Weights of a small mixture-of-experts language model, trained from scratch on English Wikipedia: 11 layers, width 96.
Below are experts of layer 5 (counted from 0) of a mixture-of-experts language model. Rows are named router (the router's row for the expert), gate (a neuron's input weights, with its number), up (a neuron's input weights, with its number), down (a neuron's output weights, with its number) and show model dimensions 0-95. Each number is 128 + 32 x the weight over its row's rms, rounded and kept within 0 to 255. Numbers have three digits each.
Before each expert's rows: a language model's description of what the expert responds to. This comes from a sample of Wikipedia text that the model never trained on.

# expert 15
Description: Function words and field colons. "the", "of", "by" mid-sentence, and colons after infobox field names, as in Founded: 1979 or Court: Appeal, plus title "=" lines.
router:084101116143113110086120143147166100090123123127156175110160112191168124141158137074119123075140087096144137081132128143114077076141126174140184181112161052141158101129103107112111114099123036079109124137153162164113088159177090107162106157137100113154173163164160135110119076113109193159
gate0:119100104121152214110142111096213083147102055165123111121110130130209166131125119132167142071134148115143071095174159140132124104085160124140100130165110156135189176095099192108149136154133119140137175118089159171088095127109055157141133162162131161114128147137060128138167149129126119116
up0:099091143102158155138133093141113088136111110163114111128115078131124146102097054078143191117154085086124107174174132075130137077109085154112177122136117160141163136173044126133169180122171147137138148082127119102111128128155079075194107156154139131128161164136088084213145123179124140124
down0:169169136073113076094078070173209157115089134100075179127089101099147089096100174170122184148131131142113143116091168167135117122156182127124149133106130126115143092165139107120080156085150128195142134133179046129107145163102150131144210149105125115130168156156112147112110098116146116120

# expert 53
Description: Surname and place endings. Final pieces of surnames and place names, such as Stevens-on, Finkelste-in, -ville, -burg, -ski, -ić, before commas or pipes.
router:157106086128128073138136104134130168133069117106145136165072143071066119136142077127103125171101168126149166091174088077130140137089146095135111110132123113180164144084160175134147171152091189173151167125180135137149109109154086118176176144070124132034100156133152123137146085142173142139
gate7:094178137184163176171072173142178182108135115079129188153182093148113103079127157114147157115176074188084102143130113132183111103060075160157116127137151156099080082141127123116115102115116115092124166155156090143133117116176095148110095114165130131153139110108120162107162143081067106107
up7:132137090129122126088144083081093143149152154096118147119105126078107123107144122179100180133169176131074146131125134205123089193070157113113090147132092151157085126126081140125060166149103167163138074068136171153180126093085141155167123120126115171136201108137080151089132147140119178154
down7:143111142113137116117131114128123126027106176097129147145129158093100054158148082123113140183131161110073153069139161070124082180090135103095107089177162160136099135158145171151091138159070142213114095117130145141173157136146137174156162140116142138114174175179110154093126161148112114114

# expert 23
Description: Digits in tables. Digits and blank cells in table rows and year ranges, especially the first digit after a pipe, such as 1, 2, 5.
router:120075165174096161115111150144109188131138176131103138114149127200096074093134138168175122140052128131132113152160100117148157112147064110121065141158076118106174116150135134152110134076138118136186134124217092196151117093163078135130086121119117111145121141167168096141156190144156099137
gate0:131166079091161079129084091118142124152090122087150149093151101101126143162146133130087102123153149118082171153121149182117123155088161162189153101088141139088134115131136140105190142098122118115185096118096164080212143127148175075123179169076200126109131137066104194164149129130111122144
up0:177205129172126073100155154119175166132054180162113174115148154110093132141128113117104170120097160136157161172097115119151154159124146115096144081071144146180101153132142121146162142210108116120105100142101143150168152074183130069186118125102108103160128129118159101150105128164190177145
down0:114138200137134073147119085068116136138151135141116106084125130156170115204154063160161129104123069131142177135136046143214139134093158143085158183118098122115122140164097176174121088112109098075128151124066090145126160088146103110103134166122123091071133142153124113133094118117155102151

# expert 17
Description: Foreign name fragments. Middle or final pieces of proper names and place names, often non-English, such as Al-ko, Tel Av-iv, Jones, Poland, albeit.
router:191125082141113120144133135120135135130060134126077135183155101077108125068086151149132101142093152192141104098139065135206148096127115111107150087125132111177150111137116151137125110151137140089120148141154147121168054127113062165102129125114037198099127097157151189116140075159112127129
gate7:141139112143085129073118083122155139142133086093141170156078217113129127138117138115161085168255117143101115137154120148100177159111209103108068150112138168148100089139101137131144109169106148113146048092116112097143176172145098127091157101134134151145085126140082144135132136136134146137
up7:117109114080125169111147097183115182085124128114141121128067103143152106105156082175098186119105164117170097125124188188136066093169150164139109140157110168063160107148110093140157142143132141126101135148143102087199160155152109086101142141131134157077150136167148146173196185066132137144
down7:118164057163133215140121150118126084144158096097177084151145188104160130126100115082139078102215130132126130153114166169124168148116112084119133177097166127087099103155117073119141114136138151137138129145108126049156140101127115056100138098196174163153098151105101167116119143148119084131

# expert 4
Description: Word-initial fragments. Short opening pieces of a word, often one or two letters, with the rest still to come, such as s-omething, ch-annels, Th-roughout, ass-ists.
router:140182102134137139120155120099139140110163060133185123161139139122164131099086086123152077092141085154094176174096124145152135116136156102115179124153102127139182120151128095090183105129198109143066192124166100125141133073131107065150173116133105111087152076111115112089113080140077065176
gate0:092147173158085102123119207093123076100087106164101104064142121129102110176094128139129112077077083145154133110143088146152130203163137185167142140123132086104125144123139109170154188098135168067187110141108172133103115110114129131152144094070151064093137096140096110104144151102173091117
up0:085120131094139140081155053155085143167176167118141124130187143216123150081119147128114204156107174150168158189150152127113098098088194131144115146097128091135119067083165144138110132136113168151120105089139160129139134108152164119135157126148172158151093165152210145141129120133094174154
down0:103153205122059093164123093102110191107095106129116132097101126066081141125197203152125139091122140119086188150124137125183102151038131189139090170101147152129140181177159063094145108112118106129152132150115102116129140122149098165137153152136103154095129107116105150142107134141171094100

# expert 18
Description: Word-initial letter pieces. Single letters or short onsets starting a lowercase word split into pieces, like b(riefly), f(ashion), conf(used), sp, fl(ed).
router:169152038104149165137194159115143150118143088149150150160118143099067074107115178109181117098158132165067132175106139181106157117152175112153177137125118130155085113162161138105177145071118099096155130136192141065116106154125108105166123090128105132083140160145093113157174109148110091168
gate1:119070131165178089109164128125166113165131175156187158166098116076087162125096110154140158145091131141106146124128207156130156122123124133129104119106165141136124168131119138145132120157127101176148134207086119175143156098094062186195129073106139149165068198108163107111139142153084096153
up1:149076117159143134176115200159069140059124179116084109157132120170139151075111138117151145152108131167115193083109158151111119114089151079185131159070137137200147198106166115149120143167056127186113135154147169161153139163147093136113147129142121150147146104119105094114164103160101093138
down1:066118145140172110190128118105045089151107117133149182155117162081118140117097134173173171159141041170167112166139120141172178111094155146102158099123125131106131140116134080154131139091137117114184195168164117133119100104073108111151140109064067141089172115104121159166126136089138151118

# expert 39
Description: Name-ending pieces. Final pieces of foreign personal and place names, often in tables or cast lists, such as Gina, Goga, Lutz, Arizona, GDR.
router:210123156125154091130087093154099150151116151147098089141129138139160133117092130122141156173107138131115173010162100124121154094133153090109128098115138123124166111063132116147111110136164156141112115131144144183207098105095126152088159118049106139073140086184076066169146148121128130153
gate7:112109143137136136086131149139077158172062149136126123127151144131146104115144052160140113139136119102141126117142142081054165082112131115085117110122138117102114213092162177148117133099056150148112144147040129163190073148149095167124122204123136089134081183094170138108111121148166131103
up7:118052162154083081118159142127142114091168135155163107115152155123141076157165170124152125124141131225181113143150118103122143121084163134114202145149101161094108167138153128149130112084155122140139062150046172113191145143080086156087155118127134138106099100115075133090120158127131069148
down7:152118099087113105076153124103134077082206124093094089126073140081106106124151161107108090201059138070138150111177125130143181133118098149140098097117100137125111172150125123181131170088150122158120218129122114172059142129104087098166096159128116112122133141158125080160167134097094126114

# expert 33
Description: Inner vowel pieces. Single vowel or short pieces mid-word after a stem, as in pat-i-ents, so-on, circ-a, pecul-i-ar, plus words like son and father.
router:154123161136165076160117106104157214180080107127121120079077170098137159134118141182138144173094168083139138076215141110101119131130075106101128156112113096104131121139081148149108082134132154055121092128169071133095111110112101111108140136113119128106124095139112068089088104200132117176
gate0:137153140058125156083158090166114133117153062122141130158118118148134144120103114063131179132108098118119173150131102174130174107190106063118173165102132129070083099091129106140120178140133117125181171155071098174178165136112121057136120144060124113165138154116133154104092083157181156141
up0:148101131143156148145181179154150133116087144072139117180118111102134045105086075176124126172119076144093132112131180159153104115107133088123117157106159066134172159129132153111114086154035146112142134133093092151137107134121131144108069182168079093174124124074110129077092095129096171147
down0:164106149089163139096097133121154106103086172158184065117104101175157110130145079118080145154079116119122111148143189151120160139127113092182094139091214150131147132134099143134103116161063126123134118113133203117135120143127134122072117083076067132198159173083082145081138099142127120095

# expert 2
Description: Digits in coordinates. Digits inside numbers, especially decimal geographic coordinates after the slash (40.723417°N), plus units like km, million, sq.
router:062112163150101103139110130132086110122122151146105106077091095149142122099198147076102209190071130133165116193205158163113149086164123126138127137142121139106153125138095137102130168124128139143148105108144166123101174105052147089199091156140122100119104115103159132183175162142126092089
gate0:111169140152151138082097090114055072199112156133171130115112188031109132114110129176127130135118159079124106142097108178146111158125107160131101072162185085114173101119148098148117108156140150167124162144082116151129107119143138096065125048164138138092124176142180103136118095116131166129
up0:124093078114149123093109200067165105071089091140109130123088120185144191147162155103119100144091180175122167074108156130151099070166109120161118144100151111195135137071141150090119144133111205146141115131179124121175139166139096167100142174136116187098103178097145112152148117129141136109
down0:153099070204148095179105148167135121135132130151107134122132150087151194192128152121147158129103133177061103117135055131147152141135134186107059074196150127162074137147130113137107132135168137177139088153126154101141126152152155116110101133071174116161173143142154170068139115156104143080

# expert 10
Description: Opening quotation marks. Opening quote marks before quoted phrases, especially after from, to or 's, plus first pieces of words like un-, im-, we-.
router:169139085073162135085136135105174061099079095094168139108092201136109134129090139121128108114068099145054143116122159086089101088144117180137184113151140079090138144158158153181139063131176120076116131134144167115052112128158109113156140094133122110141136172096163141125113099170161122106
gate0:138185148117092147095134145128162155148118115120129097155066123184039128120146116122085083099136074162129169186146102115111153080119140126063158093157165121152107119099097099086162142145093108061153202087139082124110100107132124066090123151124093083152129100142167111138120200151141143093
up0:111095109089154173160187096137136094089130147139161141157173142138137132093106178123118112053196096116113150134125101123134099148092101096158124156142113081112136069100129122153123133180112148096146180136088153124144083153152091093066106100212112137136132136138128178108152116141009161138
down0:169051120191132058158130140124182079160090136147160158149109178106077093127131135124172119142108167118077125103155107128125162113158114119154100155154168154155127140098092069136122106080122139132052111102119134161081136185122156108145102084088058164098143110090111112110097152069133093163

# expert 32
Description: Comma after dates. Commas after opening dates or years (In the 1930s, / July 29, 1978), the word the after prepositions, and digits within years.
router:109101163134137164172179150118144126128162148143196158137132152161178105075121120142138198134078105145163166128076160103151119171095131139119127109158105087087173066188082172170168128156126054143095148148153179156152163144085179153175136150111122084124150137122200149140129112104105144113
gate0:142177145166148166078076137196144127166095143178112106090189149092130154155149133127134088104116095085092048115112101150117175103127089070119160097107131100067109076138120140155126152137156160150106180107120067107150120140163125121111122132039166144108117137152133127168089073140181133105
up0:141093114140136142131192122172092048185088107130140142120135193127136137118141136154129085175085170105093142072113109081175134189129090083116167050086117139140168157078140133169130151155113114201165134145116099108112136128115094125079115111162075153055107154092135144114134098141116138101
down0:141109198188089145161186122132110145121138118150170131092151176148160148147165065094085105131111118168077125152114112080089157119118041095099149094171097124089132120135101150124126122164106145180151160119150098081116076105107160076129047124120147093151111163097105134108140130163056150150

# expert 29
Description: Dashes, brackets, slashes. Hyphens starting list items or joining words, opening parentheses before years, slashes and square brackets, as in - List, (1961), China-Japan.
router:079071123077096176176177128112120124081145115173146129152132161206167063135102100098144120104065150155152124120130141063177142102128153157064111106147053084168157064095138093123152096167133142091122126131104150155097107154138096139152149136148107148116175157127143116153198135170125137139
gate0:181120104170165101213146133163167098103128126058142075156119075118100125150213094159108130162114136067099198107082172139141128109133136109155132146082083135116140114106076168071100134145170073111131175154125145147128197140121142170142157122140092136124110146113126156092098113116087100112
up0:119149123132114134080143146122094173110110151146125149082206151138169130155081078114092143107091114155131151128151114100196123139156065106107138204170094112115087128156183110111050148149113128063132075090092137148115131137095142070129151118182114152193137101115166135135129179178138084151
down0:162111130113087072082104064148118185151088127094124129057185114136095129128143044136162168064128146072141136124157140107074114136146136103100143143118103147066158085129115126071105168162103178096116112098103147126166145126072127109158137138141129210139174107145157190137129093124127154134

# expert 52
Description: Name endings and surnames. Final syllables of foreign names, like Teng-en, Vill-an-ueva, Jerz-y, and common English surnames such as Jones, Williams, Johnson, Taylor.
router:173127104097180120137118136106142098125015101068126101156155130020167136146096141142128122133113138114109093048136142111137129107126116124148129072119117155156145139108119117155161163128117153078103170165115107104141093064180077127096131107066091105144142085109156080111140109069108128145
gate0:152097167072119137075169152147147150157159170118164080185160195152143054118121129129159187135111142098124148127111109102151163130189053103088097094117145102166053132138114119126188117127157146144139113096150121082075117140164130119126147090125143138167106111158114146169127070105090098063
up0:153142204117166104072056118069154098131162150162129123150088174160085100096109120164193151117161145088115086109127122099135160148139145116098050155101069158151135098102119098130101128163148136169167094116093115082084123107135155117139094143081115141167144107142197113131140103078110069164
down0:119189139136087124166204149157113178141113110079122120094130096072113175103080117124116118144160113053152130095164116130151134138157098137124099105151111149088136129101110131090116141168154215225143116130112076154079113153068096148146163125136083113135140135123129053130119199137152136145

# expert 43
Description: Word-start stems in prose. Opening pieces of common Latinate words after a space, like acc(ording), ref(lects), res(idents), t(urbojet), cont-, inc-.
router:114153129156106117168127140162133099114115115127129101125106148165080118094087154106096137064135142151117137182090120150131109122135133124103214137141158141131096159146201126047143160146154065176083170135156133101129126150091087060125126104149178149057079108150122121160109110165145102222
gate1:094166150129116092143154146106119222111155162087137135124125105173076097106106134127100123248119135124163114139115124130103154105109126135086134157097135159174106117146153162163085100144169180111208076147118148125135157123166113123110122142084072128127090148222141129183114165123124111148
up1:163086110112150172198111092161118147159153108142166086137144167157123153170117084086128154084090118085137101078113133114209144126110100165124132144183141175076146101076115176180143139098052084098116133120173145187116093095106120134142160088124111121144154118116136141043104146148109162126
down1:144179163077099162108089105160108129114169154200121138172082110082122136115082175057181148148137099160115143114168134111115158138142097154138112107128095139175129057147145128151100104116141114143154115114102098062200120165196178079124107132094114113113138143123143188158156127168092166079

# expert 19
Description: Clause boundaries and relatives. Commas, closing parentheses and relative pronouns ending a noun phrase before a new clause, such as that, which, who.
router:072129128091106089144107135166155062124106141094133150191126124174068195146120114191078124165098133085145185137135170087153151146107173142083179167086167073141172101137123108153179130150148099121137150137126161160106119132118135140203114145083121126060161150115086105103138119101095166124
gate0:088160150162135181132114165105109133093118097111117134123104090135080114100183095078137114124132104140097111180102098120158080138136096092118024170141136104080077096180149160074143164098092158181128146107131130156135191158138094093108138180147139121157096150081144064136121127156182172108
up0:129125088124121144127126120126150093175122061107070115139075165129113141136146023104126127165099186113164084105121132165134104036121170123151091161106142119130112115156158129107137107160130119253139138126062115149127094135149113163106180137100112107130131116137148057136112153103146100111
down0:124114027070115072151094127145160113199118090128088107132086145107130169135130081176150104184124145100065164088125097133129134086116153164157109098122126098075184125130125102155164104148139146181118111136118091163173151108162084162126148074107123129152122054144102078155135140139145089165